config.toml
routed_scale = 3.7
parallel_block = false
init_std_up = 0.0206
batch_tokens = 262144
steps = 5902
Below are experts of layer 4 (counted from 0) of a mixture-of-experts language model. Rows are named router (the router's row for the expert), gate (a neuron's input weights, with its number), up (a neuron's input weights, with its number), down (a neuron's output weights, with its number) and show model dimensions 80-159. Each number is 50 + 10 x the weight over its row's rms, rounded and kept within 0 to 99.
After each expert's rows: "comes after" lists some tokens at least twice as common just before its tokens as in all text. This comes from a sample of Wikipedia text that the model never trained on. Tokens count by the router's weight.

# expert 34
router:35 41 28 47 44 53 47 56 36 61 55 46 37 42 26 49 51 60 68 56 40 45 57 47 58 33 38 50 53 64 51 62 57 48 52 60 66 50 61 48 54 65 36 71 66 58 62 55 59 46 55 45 62 45 56 31 45 53 54 51 59 46 57 53 72 58 59 53 47 41 49 34 46 46 54 37 39 36 63 48
gate0:51 47 31 54 48 39 59 51 42 55 35 48 35 46 59 55 36 55 64 50 61 39 54 60 46 42 63 49 48 44 33 46 33 57 45 50 43 64 49 34 52 28 63 33 49 31 59 60 71 50 45 62 51 44 48 46 65 44 39 38 68 50 32 58 51 57 45 55 57 52 49 57 35 49 61 54 48 51 55 61
up0:50 64 38 47 44 31 39 52 62 54 46 42 41 31 62 47 50 59 37 54 47 48 23 52 35 49 49 76 45 45 59 66 51 62 50 47 44 51 43 54 53 37 28 36 59 50 63 58 57 40 62 24 57 54 58 52 41 62 55 36 57 38 52 55 38 44 36 53 44 59 62 50 41 42 49 50 49 53 50 60
down0:33 52 31 64 38 32 48 62 54 56 34 61 52 45 55 47 54 64 44 55 56 55 45 45 55 50 45 39 46 48 51 32 43 47 55 66 55 26 55 40 48 41 46 60 53 38 27 55 47 54 60 50 61 50 43 55 47 44 38 42 48 37 66 43 58 40 39 50 39 41 47 52 48 48 43 49 46 39 54 40
gate1:71 43 45 44 64 49 70 53 39 36 39 53 59 37 59 41 67 48 58 43 41 57 49 41 51 24 54 43 46 72 75 42 65 51 36 48 37 43 56 53 58 51 49 46 51 53 64 68 55 60 64 36 56 48 38 61 48 51 46 70 41 64 56 46 39 35 63 43 65 46 41 57 40 58 70 37 35 53 51 33
up1:38 42 49 51 41 36 65 34 61 42 60 50 51 62 53 48 48 69 40 53 47 60 59 21 49 61 35 38 52 46 47 49 55 57 49 55 52 63 56 59 58 47 62 72 39 39 48 68 31 54 53 42 44 41 38 68 52 56 51 54 63 47 58 55 45 45 63 53 43 42 53 38 71 55 49 46 52 42 44 38
down1:55 53 54 65 59 49 44 64 57 42 41 66 37 56 62 53 68 51 55 45 55 48 48 43 62 47 42 41 54 40 47 35 48 52 50 50 43 47 44 50 58 67 46 55 52 37 46 46 40 61 46 58 63 35 71 65 58 38 52 44 44 51 43 60 67 44 30 48 66 50 55 46 53 43 54 48 49 52 33 28
comes after: "\n", "2", "|", "==", "---|---|---|---|", " =="

# expert 28
router:60 30 39 60 57 60 54 37 68 58 44 56 53 58 64 39 48 63 63 71 41 56 45 51 49 56 51 55 59 63 61 42 58 29 54 37 59 60 42 61 52 62 34 52 24 56 54 52 42 50 43 33 56 43 27 55 53 51 68 60 48 52 29 58 56 53 59 53 53 50 33 44 57 32 63 53 44 59 38 56
gate0:53 50 33 56 40 44 58 44 40 36 51 42 45 42 58 54 47 66 47 48 64 39 45 42 47 60 50 47 47 58 43 40 36 56 67 48 53 60 47 49 62 31 69 35 36 35 55 48 67 50 58 38 46 32 42 56 59 50 44 41 57 40 45 39 56 57 52 45 52 52 43 52 40 67 78 51 51 51 42 54
up0:38 61 40 51 62 29 49 41 56 50 56 50 38 58 41 42 43 31 41 40 41 57 57 44 52 48 34 68 48 49 57 78 47 51 34 53 35 41 50 56 51 62 28 53 60 44 34 56 55 55 62 51 43 50 46 68 55 63 53 47 51 53 38 65 39 54 41 55 55 50 56 39 52 51 53 51 33 63 53 68
down0:63 45 46 65 39 44 58 51 41 52 51 74 70 50 47 45 49 57 43 56 59 37 41 52 43 46 54 47 51 32 55 49 59 51 50 65 30 53 44 39 49 34 47 56 48 51 34 59 32 50 61 41 60 61 51 50 64 63 49 47 61 34 63 47 50 53 45 49 53 45 36 51 55 25 44 64 56 32 66 29
gate1:60 49 47 46 51 42 61 44 49 45 50 69 58 54 54 49 47 54 73 58 53 63 65 38 46 39 41 50 39 69 62 32 57 46 45 53 42 52 42 56 54 39 49 35 44 43 55 49 53 58 53 44 61 48 40 43 49 49 45 42 47 54 60 41 32 47 58 41 47 54 41 57 54 68 60 48 43 48 58 38
up1:46 46 64 63 55 47 57 41 56 42 65 52 56 63 52 38 50 49 31 55 55 40 31 39 40 55 40 34 43 71 54 52 58 39 55 53 48 56 54 40 38 47 31 60 41 38 35 68 59 62 51 44 26 33 47 81 56 43 50 58 56 40 39 47 75 53 54 49 74 37 48 51 57 54 35 48 48 70 44 28
down1:51 54 54 50 41 50 32 76 64 48 33 83 65 46 36 36 57 47 62 57 60 33 46 42 65 44 63 51 44 56 43 52 49 49 44 49 54 76 49 61 43 77 41 41 25 36 39 48 49 42 56 38 43 50 68 54 35 48 48 33 51 47 31 58 58 28 44 45 74 62 58 58 70 76 46 52 43 44 62 56
comes after: " |", " ", ":", "0", "8", "9"

# expert 25
router:38 35 58 39 58 57 51 34 35 58 48 58 42 37 30 57 46 42 53 59 44 37 58 70 51 54 55 38 47 68 49 55 69 43 62 51 73 63 59 59 59 55 42 48 53 47 51 60 56 66 38 45 62 51 41 55 58 63 45 38 38 43 36 48 62 59 55 55 73 59 60 61 67 41 35 25 60 51 48 47
gate0:52 31 39 56 56 52 50 51 45 52 29 49 32 36 52 51 61 60 27 65 52 40 53 42 53 39 41 58 42 46 63 45 63 63 60 58 49 47 46 41 71 45 65 41 51 35 52 46 64 58 44 52 51 50 32 72 50 60 30 33 51 55 32 64 48 49 52 41 49 55 63 44 36 55 67 41 61 59 35 54
up0:52 59 47 50 50 43 59 46 45 46 57 43 31 43 49 46 16 57 36 57 53 66 35 39 35 54 50 64 63 39 40 67 42 65 42 48 35 45 55 54 44 57 28 51 46 25 49 40 55 48 75 53 55 49 54 59 45 59 46 55 61 30 46 53 40 49 50 62 62 49 61 70 53 41 48 49 37 48 41 68
down0:34 47 51 54 50 45 50 49 42 40 58 59 51 35 53 33 60 59 49 36 72 72 38 53 48 51 45 44 36 51 67 26 53 31 64 54 49 46 63 30 35 47 48 60 53 56 59 36 39 49 55 47 57 42 53 48 68 39 49 53 64 39 59 62 40 66 47 48 58 31 57 37 43 46 49 45 56 30 50 40
gate1:57 48 80 44 54 43 68 47 51 51 40 61 56 46 56 34 68 48 60 47 52 56 42 47 58 56 53 48 32 71 50 54 59 53 49 39 43 54 46 67 56 49 36 51 47 70 61 54 62 61 60 43 60 41 71 72 52 60 47 61 34 43 42 42 54 51 49 46 54 55 38 54 52 55 49 31 45 47 31 49
up1:42 39 43 58 51 47 60 42 53 37 58 35 54 47 46 54 36 49 44 60 40 68 57 27 44 55 41 52 54 55 65 41 59 51 42 59 39 40 55 45 49 62 40 58 44 21 53 52 51 56 57 33 51 51 31 52 61 56 52 62 77 41 38 52 67 46 58 53 39 49 62 47 48 61 51 56 50 45 39 54
down1:56 60 57 52 58 44 38 61 61 35 40 52 48 49 60 55 49 27 56 68 53 40 61 48 69 45 58 56 40 55 51 46 60 35 43 56 49 50 51 46 73 61 49 44 38 32 39 36 36 61 56 34 46 47 41 63 64 56 63 37 48 58 17 58 61 58 54 51 56 46 46 62 61 51 57 49 58 46 35 45
comes after: "\n", " |", ")", ".", "3", "5"

# expert 16
router:63 48 41 54 58 49 44 56 58 41 37 40 61 44 53 50 66 61 62 49 49 48 46 41 43 55 47 60 36 64 62 59 63 35 60 32 45 47 43 68 56 38 66 43 38 36 63 46 36 55 43 52 56 54 60 44 52 56 44 65 46 45 35 50 48 65 54 59 55 62 39 48 62 40 50 24 68 64 59 48
gate0:52 49 23 60 38 40 46 42 52 37 28 45 36 48 61 37 55 58 46 61 49 58 63 56 38 51 46 54 37 67 61 41 36 66 65 51 50 46 35 47 49 34 55 53 54 49 48 54 53 55 51 42 45 45 54 41 70 63 47 53 64 36 46 34 43 62 56 62 40 60 60 42 49 57 85 32 48 45 38 39
up0:58 51 44 50 69 37 41 35 42 48 79 53 44 40 39 61 49 40 29 41 45 47 42 46 28 44 61 51 49 45 42 76 45 63 44 62 46 49 58 55 55 56 33 66 47 33 43 40 51 55 57 55 37 43 44 72 55 37 32 34 45 46 53 53 51 49 51 47 55 51 54 56 56 46 39 52 45 56 60 80
down0:52 46 49 67 51 57 57 61 54 60 50 63 64 31 51 44 40 56 35 50 54 43 46 51 58 50 43 43 55 31 45 40 38 54 68 57 49 41 53 53 44 49 61 58 51 51 54 58 40 61 37 33 38 65 70 52 30 61 42 64 45 49 55 48 45 44 61 43 44 38 36 43 40 30 42 44 56 37 49 51
gate1:49 49 56 38 59 44 60 40 48 41 49 51 46 48 56 31 68 41 78 50 39 56 56 53 42 44 49 45 28 73 69 60 71 45 50 47 42 48 58 51 51 43 22 51 45 55 68 60 38 72 54 45 61 49 59 45 63 40 53 34 41 34 34 27 51 63 54 40 50 51 42 56 47 62 41 52 56 51 64 45
up1:46 55 44 57 47 40 52 51 49 32 70 46 40 50 38 62 38 49 43 70 57 51 46 30 45 54 37 38 54 65 59 36 69 55 50 41 48 55 58 55 50 68 38 35 47 50 70 59 61 63 41 49 61 39 47 63 75 49 51 66 56 26 46 34 50 47 66 51 56 42 44 49 49 46 34 54 52 53 50 48
down1:65 57 61 70 62 41 37 74 50 50 41 65 44 30 59 48 52 47 55 52 51 39 60 55 51 48 57 57 33 39 42 39 53 44 45 57 68 35 47 58 56 74 39 39 44 45 40 45 44 54 52 37 56 54 64 51 55 58 71 31 48 46 50 50 58 41 49 43 49 41 43 62 50 58 62 52 59 44 50 49
comes after: "1", "9", " ", "2", " (", "8"

# expert 36
router:57 38 52 33 44 62 53 61 55 43 28 39 57 58 44 45 49 66 56 45 42 51 62 51 52 42 42 32 45 48 71 59 59 45 58 56 61 49 67 53 58 49 41 55 43 49 52 44 66 37 43 55 51 36 51 46 61 49 55 49 43 54 38 52 51 56 35 47 43 41 29 62 75 48 38 28 46 64 65 54
gate14:29 43 41 50 48 62 73 42 52 37 50 43 52 49 60 33 54 51 43 55 56 62 44 66 46 36 55 50 51 43 47 54 47 24 48 31 45 45 58 43 54 54 70 63 67 55 65 55 53 48 58 51 44 70 45 60 60 55 47 42 51 47 25 37 64 55 35 38 41 43 63 53 70 42 39 54 44 53 48 42
up14:61 51 66 33 50 53 46 47 33 53 39 44 62 51 24 48 38 65 38 54 51 39 54 40 52 66 62 38 47 53 58 55 54 56 59 51 43 49 56 54 44 48 53 33 28 46 33 58 62 58 59 40 45 49 64 59 54 60 56 57 51 49 66 46 57 56 60 49 42 70 47 53 44 42 47 46 66 48 50 49
down14:59 42 54 26 48 49 36 66 54 47 60 53 58 49 53 54 48 45 40 38 43 48 43 48 51 37 55 46 52 45 41 49 52 57 57 45 38 47 62 46 44 53 47 35 73 42 44 46 60 45 65 58 38 62 38 50 51 46 67 54 53 53 61 62 50 63 43 34 38 46 61 48 46 46 48 50 34 28 43 49
gate15:41 31 43 62 62 41 64 33 59 42 46 39 57 46 53 54 62 57 44 61 56 48 59 58 58 74 67 36 51 44 41 56 47 55 42 53 51 53 56 33 56 40 38 28 69 50 58 50 46 62 37 67 60 43 63 49 64 75 38 41 44 68 56 57 48 46 48 58 51 55 47 51 59 49 52 38 64 54 34 55
up15:52 47 38 64 63 52 54 47 44 49 32 37 49 51 66 48 51 63 54 57 66 69 65 42 51 57 59 32 54 62 50 43 43 56 56 65 59 52 64 53 63 44 44 47 50 44 69 50 36 45 40 52 44 35 42 49 45 63 39 50 52 77 37 51 34 59 48 58 59 47 42 59 61 53 57 51 35 60 55 62
down15:43 59 46 62 23 43 38 53 58 39 46 47 55 38 48 48 56 39 71 52 39 61 56 50 51 42 58 64 52 43 59 30 47 46 58 28 35 67 47 46 37 48 63 60 53 61 32 44 43 50 49 53 64 49 38 37 52 75 45 44 63 41 59 48 59 51 49 59 39 38 54 38 59 52 60 58 29 47 54 38
comes after: "1", "2", "4", "3", " John", " George"

# expert 15
router:53 36 51 52 43 61 24 63 30 50 26 44 72 34 50 40 65 63 48 61 48 30 59 58 47 54 36 47 60 52 53 46 47 45 53 49 40 60 37 34 51 48 50 50 54 49 50 50 42 43 34 61 51 58 35 44 50 51 46 50 61 46 55 55 57 48 47 47 42 56 53 44 58 50 55 50 50 31 53 54
gate0:61 58 37 46 67 57 63 45 48 44 44 43 48 33 61 36 35 68 50 60 39 31 57 58 32 46 55 39 48 62 50 40 37 61 51 43 58 58 33 28 51 34 55 57 54 36 48 43 65 38 46 44 56 51 39 48 61 37 53 57 60 43 50 55 66 48 55 48 46 58 25 58 54 68 63 55 42 48 50 54
up0:52 34 44 60 53 31 34 38 57 46 58 39 50 44 43 69 43 54 40 39 65 53 48 63 57 42 35 70 61 44 43 74 29 66 43 44 44 45 63 39 55 58 23 47 55 40 51 55 58 57 68 50 49 53 56 50 53 65 55 41 45 50 48 59 39 59 49 54 68 53 67 39 48 52 55 48 39 59 42 62
down0:46 50 46 44 44 55 42 56 42 58 33 50 56 50 35 36 52 52 48 67 58 61 37 47 57 58 47 56 60 48 42 25 46 35 49 56 49 39 34 43 46 36 52 46 63 58 39 58 37 43 46 47 33 55 50 58 62 42 44 41 65 43 52 43 39 42 61 34 47 54 43 62 48 37 43 59 52 41 42 37
gate1:56 40 67 44 51 46 69 46 43 47 50 68 72 51 53 42 63 49 50 49 46 44 64 52 43 46 36 54 32 64 59 41 75 49 45 47 38 35 48 54 44 59 43 36 57 46 49 60 66 63 49 56 62 54 52 56 54 59 64 36 30 51 34 53 51 53 58 44 52 58 43 61 45 61 48 49 57 37 48 33
up1:27 40 43 55 44 35 54 30 48 31 60 37 39 68 54 65 42 63 44 52 52 53 31 33 31 51 44 39 39 77 49 62 43 55 63 35 44 38 55 42 70 66 45 58 43 43 50 52 57 49 43 28 40 33 39 61 50 50 38 58 64 36 58 59 64 34 48 63 57 15 70 49 79 58 62 56 44 58 37 49
down1:57 63 55 60 47 51 54 64 42 46 35 78 54 50 36 45 62 49 64 55 61 38 54 51 65 42 70 49 50 44 63 48 62 48 44 55 54 67 55 44 45 61 39 30 50 53 31 39 45 53 65 43 59 42 40 67 49 55 63 41 44 52 49 60 59 37 62 40 54 39 59 52 55 58 56 52 59 51 47 45
comes after: " ", " |", "2", "0", "1", ";"

# expert 23
router:64 54 56 48 66 43 50 38 52 68 42 42 39 45 44 49 46 46 68 32 63 48 54 57 55 44 48 50 40 37 43 47 36 47 44 64 46 51 58 55 45 63 47 44 57 56 34 58 47 51 44 55 67 52 49 46 56 54 52 55 65 66 65 38 64 39 44 59 35 48 52 36 69 55 58 58 57 53 59 51
gate13:63 62 62 32 39 59 57 57 50 50 51 61 47 50 48 42 52 64 40 61 57 42 50 48 50 35 56 53 52 30 41 55 54 38 55 72 48 40 50 55 67 41 49 41 50 58 65 47 49 53 71 42 56 34 50 49 54 46 60 45 52 38 54 35 65 58 56 47 63 47 56 48 58 69 59 42 52 57 60 49
up13:54 38 60 63 45 51 51 52 51 50 64 52 60 60 32 44 48 45 42 39 52 51 57 36 49 70 40 63 44 63 47 36 41 39 47 43 47 58 50 58 41 47 62 38 50 63 42 38 62 57 38 38 52 56 40 44 40 49 38 57 25 48 50 74 50 50 39 44 42 49 37 51 49 38 57 50 53 46 36 43
down13:45 63 42 49 52 62 53 45 53 53 46 54 48 38 52 65 53 49 51 51 59 30 69 52 53 42 55 54 32 35 39 49 57 66 51 46 60 45 48 59 47 59 42 34 39 48 38 54 43 68 74 42 44 44 47 56 58 57 22 57 39 39 51 58 50 46 74 50 52 62 52 48 49 48 41 62 46 45 35 39
gate14:39 60 35 41 46 35 57 51 53 43 45 55 55 48 65 51 24 52 49 45 51 62 62 67 49 52 45 53 59 30 24 57 49 35 47 57 39 43 58 41 49 57 46 38 46 51 58 56 46 41 61 40 55 39 59 68 49 53 44 29 42 71 42 44 50 70 45 43 37 43 51 50 64 54 51 54 35 47 49 60
up14:50 55 54 53 43 73 58 56 47 58 28 41 43 42 24 39 57 40 33 49 46 39 60 26 44 60 40 58 49 48 54 30 50 52 42 44 49 61 60 64 34 50 46 36 37 63 44 46 62 73 47 60 39 43 80 55 39 42 61 41 65 58 51 40 52 42 65 38 38 75 57 54 61 41 56 66 50 53 53 43
down14:68 36 52 39 62 49 43 47 57 52 58 51 53 56 40 65 43 55 39 39 53 44 46 63 61 21 46 31 54 43 42 50 45 47 53 44 40 23 38 46 60 56 48 58 65 42 51 45 51 26 52 54 46 58 41 53 47 50 37 39 36 56 47 53 52 46 37 48 33 22 58 49 44 44 46 67 49 46 52 59
comes after: "\n", "|", " The", "S", " \"", " ("

# expert 8
router:62 48 32 54 43 46 50 49 67 46 55 29 43 40 48 58 52 30 68 36 26 57 46 38 39 53 56 45 42 39 50 54 44 61 51 53 35 48 35 40 41 46 52 56 34 48 39 47 56 45 59 60 64 61 45 41 61 57 58 48 36 66 63 48 51 43 53 56 38 32 56 61 52 41 43 45 32 54 38 55
gate0:52 55 34 44 42 45 56 55 55 46 41 45 49 36 58 54 56 53 33 60 40 57 36 44 60 45 65 42 44 65 41 46 51 49 60 56 54 55 57 45 48 35 53 41 62 38 49 50 65 38 59 50 51 50 49 36 39 52 43 57 52 41 32 54 50 72 55 42 38 51 43 38 50 61 65 35 41 46 49 54
up0:63 49 25 57 62 33 44 42 73 47 50 53 54 51 52 45 54 41 38 40 37 52 62 50 39 40 52 66 43 46 52 54 38 54 28 53 35 56 53 51 43 48 43 49 47 41 40 57 54 46 67 49 41 55 54 67 48 59 40 40 39 41 40 52 44 44 52 41 61 50 45 61 51 39 32 47 40 47 34 73
down0:45 41 41 51 40 75 38 52 47 27 42 59 63 43 49 64 64 59 58 44 55 55 35 38 57 75 57 47 56 29 59 50 55 53 60 51 42 44 52 42 48 57 42 55 46 57 55 47 39 58 60 44 40 43 55 57 52 69 54 37 67 33 56 43 56 63 47 46 46 46 50 75 50 48 47 55 46 36 50 39
gate1:47 46 44 53 60 52 64 37 41 42 53 48 64 39 53 47 62 47 51 46 50 53 62 44 43 51 26 51 34 51 73 48 55 47 57 51 43 50 63 63 50 37 31 53 65 54 59 57 65 61 47 24 66 51 54 59 48 49 51 53 51 51 41 31 28 50 53 53 44 63 62 58 42 55 66 37 26 46 43 24
up1:43 45 41 49 64 46 48 38 56 28 69 57 48 60 51 52 35 51 51 57 44 55 26 28 54 58 41 42 48 60 52 44 61 43 49 41 37 55 58 61 54 59 39 49 53 41 52 56 52 60 47 49 58 42 55 53 56 67 46 65 51 47 54 44 48 40 39 59 42 47 39 39 51 59 39 54 47 54 46 40
down1:69 52 66 74 53 44 54 73 52 47 65 59 45 58 58 53 63 58 54 49 36 46 65 40 57 45 53 65 48 53 50 54 53 40 54 57 46 55 57 51 67 73 45 43 45 61 41 49 44 56 49 54 58 64 44 54 33 47 60 37 32 41 52 55 47 30 61 52 61 37 43 55 63 45 50 34 57 38 54 45
comes after: "-", " A", " a", " F", " re", " The"

# expert 58
router:51 34 61 53 49 47 27 46 61 75 40 48 32 63 44 36 64 48 42 46 50 29 36 65 36 44 39 31 48 45 52 46 55 49 48 58 46 47 54 41 54 54 43 54 36 45 39 61 58 55 56 46 65 34 51 30 61 46 30 57 33 49 42 49 64 66 64 56 62 50 55 59 47 41 43 41 55 57 31 52
gate0:71 52 39 63 41 30 57 51 54 30 41 40 37 42 57 42 43 69 53 51 54 45 53 52 59 48 54 25 40 62 57 42 41 56 58 51 63 65 38 46 73 44 66 45 50 31 56 53 49 52 59 46 44 33 37 51 64 44 44 54 51 34 45 54 54 76 58 60 51 51 49 42 47 66 61 33 44 43 57 62
up0:53 48 39 39 68 40 49 39 63 53 56 54 40 46 48 60 52 50 31 49 25 61 55 41 36 31 48 65 58 33 60 57 46 61 38 50 44 52 38 54 52 48 31 44 42 47 54 35 53 39 52 66 47 51 56 74 59 61 44 44 50 48 45 50 36 57 36 44 52 44 66 50 53 36 52 58 38 62 44 64
down0:44 45 41 55 30 47 61 57 44 38 43 70 59 51 32 36 52 59 49 36 63 48 48 52 52 65 34 38 58 38 54 42 53 56 59 53 51 46 61 46 57 46 57 60 51 47 53 43 53 50 49 37 60 47 45 61 46 49 48 41 56 37 54 53 51 51 60 39 56 64 44 55 64 40 50 44 43 30 48 33
gate1:54 43 50 53 49 40 47 36 48 56 44 52 59 27 57 41 65 40 52 38 50 58 54 63 49 35 45 43 39 68 73 61 51 61 52 56 35 57 55 63 45 41 37 32 41 54 53 49 55 62 57 38 56 55 60 68 52 51 51 53 33 68 56 43 39 43 67 38 49 44 48 58 35 51 68 46 27 50 53 49
up1:48 47 48 55 43 43 66 41 50 35 72 49 35 54 61 51 40 67 51 64 41 63 38 42 42 50 39 52 47 55 58 36 57 51 43 51 55 40 48 45 61 54 56 45 49 41 44 65 52 64 51 58 50 38 45 60 66 49 47 66 49 50 49 47 65 44 51 45 39 41 53 59 72 56 39 65 43 60 34 41
down1:53 63 56 56 62 48 44 61 60 60 38 67 40 45 63 49 65 41 60 55 60 53 58 38 61 25 68 67 43 54 47 50 60 46 43 60 47 56 43 70 35 74 32 36 34 37 30 51 48 43 65 35 50 37 62 48 47 32 67 46 51 47 41 69 62 50 47 25 57 45 41 62 54 63 41 41 44 45 51 43
comes after: "\n", "-", " |", ".", ")", ";"

# expert 39
router:49 55 45 60 61 50 42 43 63 59 47 37 62 51 60 48 67 58 56 58 59 51 59 64 44 61 44 67 54 67 57 54 59 48 58 44 70 51 48 47 49 46 71 52 37 53 65 42 38 60 61 48 63 67 34 48 61 65 59 49 47 50 48 40 59 48 73 52 63 63 50 50 63 41 55 35 49 52 42 58
gate0:40 56 47 54 50 43 60 58 38 45 37 40 44 48 49 27 48 64 46 59 60 42 56 43 39 47 57 43 42 66 38 35 39 37 42 49 60 51 48 42 53 42 71 46 44 40 61 45 78 60 51 47 54 38 36 46 61 70 52 54 63 61 58 60 43 56 55 58 59 45 59 49 38 56 65 55 40 51 39 47
up0:52 27 57 59 59 36 55 44 48 60 43 40 36 42 41 54 41 43 42 47 30 60 49 45 43 51 46 74 43 50 42 57 39 67 33 35 50 46 44 49 43 51 38 62 53 47 40 52 50 49 56 55 36 47 64 57 64 66 49 54 43 66 43 64 41 49 43 56 63 62 73 51 62 46 46 73 23 52 48 77
down0:51 61 37 42 49 60 66 67 49 59 29 64 51 50 43 59 42 71 39 52 52 36 39 42 57 46 50 59 37 37 58 35 59 46 55 60 46 46 52 53 43 39 43 53 48 49 64 63 43 50 62 60 52 50 60 49 56 40 48 49 63 38 57 36 66 40 57 46 45 63 51 63 40 44 57 54 53 49 45 36
gate1:69 44 44 45 52 46 68 39 46 40 43 53 59 39 64 33 60 47 43 37 62 52 52 41 30 53 56 64 36 73 71 35 68 44 32 57 35 57 44 58 54 52 44 42 49 47 50 59 61 62 67 42 60 44 55 66 55 44 57 45 54 54 39 35 21 49 55 35 52 55 56 61 65 58 71 40 26 41 33 59
up1:41 34 49 60 43 47 61 34 52 33 64 53 51 59 40 55 33 57 52 66 56 37 57 30 20 53 35 28 42 58 49 67 56 55 55 42 63 40 54 43 42 55 41 66 57 44 37 71 49 55 35 57 44 50 50 61 57 45 35 58 58 58 42 44 57 50 56 51 65 46 56 36 53 65 38 41 42 56 65 48
down1:65 61 61 50 53 61 36 66 46 39 44 63 53 48 54 45 61 42 64 64 53 48 53 56 54 53 50 60 28 46 55 43 46 41 48 45 69 56 56 49 56 62 49 57 57 65 38 56 45 54 50 44 59 56 66 52 49 56 63 49 42 47 35 55 45 45 56 49 64 60 50 61 53 57 42 38 54 44 59 45
comes after: " ", " (", "-", "8", "3", "4"

# expert 20
router:35 56 58 48 55 41 50 52 58 54 58 58 41 50 40 49 61 47 39 44 57 35 50 45 61 48 35 35 52 36 61 37 45 33 43 60 54 40 51 57 53 29 29 40 59 45 66 26 52 43 71 46 53 55 70 47 35 45 43 29 46 50 58 43 50 59 69 64 59 49 57 46 45 23 56 54 55 69 54 37
gate0:48 53 14 50 49 43 60 37 57 43 60 38 44 37 58 58 33 66 55 53 52 58 50 36 46 37 53 41 54 64 59 40 42 48 63 37 39 64 48 34 52 43 49 47 44 44 63 60 76 45 30 38 47 47 37 46 54 49 42 50 50 49 43 47 38 46 71 57 53 57 44 51 45 40 67 44 46 74 47 42
up0:57 43 33 50 60 47 43 37 55 44 55 46 61 42 55 67 56 45 41 24 47 63 49 46 45 49 42 63 46 51 64 61 44 62 42 43 40 55 52 55 49 49 37 44 46 45 49 45 49 51 68 54 54 53 52 55 70 47 38 26 55 44 36 48 31 46 46 55 51 63 57 52 59 40 41 52 50 48 47 58
down0:46 39 41 57 37 61 44 50 53 54 40 50 55 36 33 46 56 54 37 49 60 47 41 40 55 46 50 38 38 43 70 59 48 43 44 53 48 66 59 44 51 44 44 34 38 53 45 58 58 60 62 34 46 57 55 49 51 55 46 48 59 43 51 43 55 32 59 46 54 36 41 82 68 33 43 49 60 44 62 39
gate1:58 34 66 50 60 52 69 48 40 42 43 43 52 54 59 44 70 53 55 42 50 50 66 41 39 58 62 48 37 66 50 61 62 55 50 49 38 63 62 62 45 33 36 46 57 57 43 67 57 61 51 46 52 52 34 66 51 38 49 55 35 59 39 32 35 66 66 57 68 63 45 54 53 52 55 30 42 58 48 29
up1:52 40 32 60 48 41 60 47 56 45 57 58 47 55 43 53 42 64 57 63 49 77 46 46 36 42 36 45 44 74 50 47 59 44 45 33 40 52 61 48 50 67 44 56 48 55 57 62 52 36 48 53 50 54 49 55 66 55 41 55 54 51 62 69 45 36 62 47 53 37 66 50 55 54 51 55 63 55 47 50
down1:47 52 70 51 61 36 51 70 65 52 54 52 41 34 52 58 69 43 51 62 57 48 64 49 59 33 64 49 54 29 47 38 45 31 47 46 52 46 54 61 40 63 37 32 46 39 29 53 36 52 63 54 53 44 50 51 65 59 62 52 33 59 56 66 57 49 52 39 64 51 59 53 51 57 63 45 47 51 49 40
comes after: "\n", " |", "|", " Party", " United", " ="

# expert 0
router:49 46 61 42 63 59 46 56 44 65 47 52 59 62 46 49 58 62 49 63 63 62 60 45 53 50 52 67 58 64 67 58 44 39 50 43 52 32 57 63 43 48 38 50 42 41 56 47 40 53 52 52 58 73 52 45 36 54 46 62 53 40 39 47 57 33 68 36 68 70 30 59 55 40 49 33 60 31 54 54
gate0:52 36 52 51 49 43 49 48 52 45 45 46 44 40 60 27 46 46 45 51 42 49 53 40 70 54 57 49 57 53 74 53 55 50 65 53 55 50 51 40 41 53 55 37 46 21 61 42 55 58 33 61 48 55 31 53 47 43 42 41 42 53 43 48 55 55 45 47 49 49 54 49 50 47 71 41 61 41 50 65
up0:62 34 43 48 48 48 43 44 44 48 40 44 40 54 40 62 49 49 23 37 55 52 46 47 35 52 48 56 38 27 37 71 57 57 31 59 40 45 44 54 55 26 46 55 61 44 42 57 56 54 69 40 45 40 72 71 58 48 43 48 57 51 43 46 41 57 53 50 54 57 50 46 66 49 53 53 25 54 53 49
down0:55 47 51 49 52 56 53 50 45 43 51 66 70 39 39 52 77 59 26 54 61 30 50 60 53 43 57 60 51 47 53 39 53 47 51 55 38 43 53 41 43 42 57 61 57 37 57 43 46 55 61 48 56 70 51 70 49 40 41 45 64 37 38 46 56 47 55 36 46 47 34 50 56 37 65 37 33 42 61 40
gate1:70 49 58 48 62 43 58 47 50 54 58 48 42 30 54 35 59 49 66 50 45 58 62 40 31 46 45 37 33 74 52 40 60 55 43 45 43 27 52 61 46 36 34 42 42 61 65 64 36 49 48 37 55 59 56 66 54 46 50 53 51 63 57 44 20 39 52 55 40 61 41 47 57 55 75 48 48 54 54 44
up1:35 43 42 59 58 48 63 33 54 10 56 47 58 55 28 64 42 48 48 67 62 54 49 32 57 46 36 39 44 52 59 60 51 60 66 48 44 61 53 54 52 63 65 57 36 43 47 57 48 59 46 57 48 54 48 54 61 51 38 52 50 48 42 64 44 54 53 35 61 35 66 47 72 56 63 32 54 46 40 54
down1:52 64 72 63 67 48 33 73 79 50 39 65 45 43 71 51 60 52 42 57 56 47 47 45 52 34 56 58 46 42 44 60 55 45 45 69 53 43 54 71 66 61 33 36 34 48 32 48 25 58 56 57 43 51 63 56 46 43 52 28 35 46 45 62 60 42 51 58 53 55 63 50 60 68 52 50 49 47 52 61
comes after: "0", "8", "5", "9", "3", "2"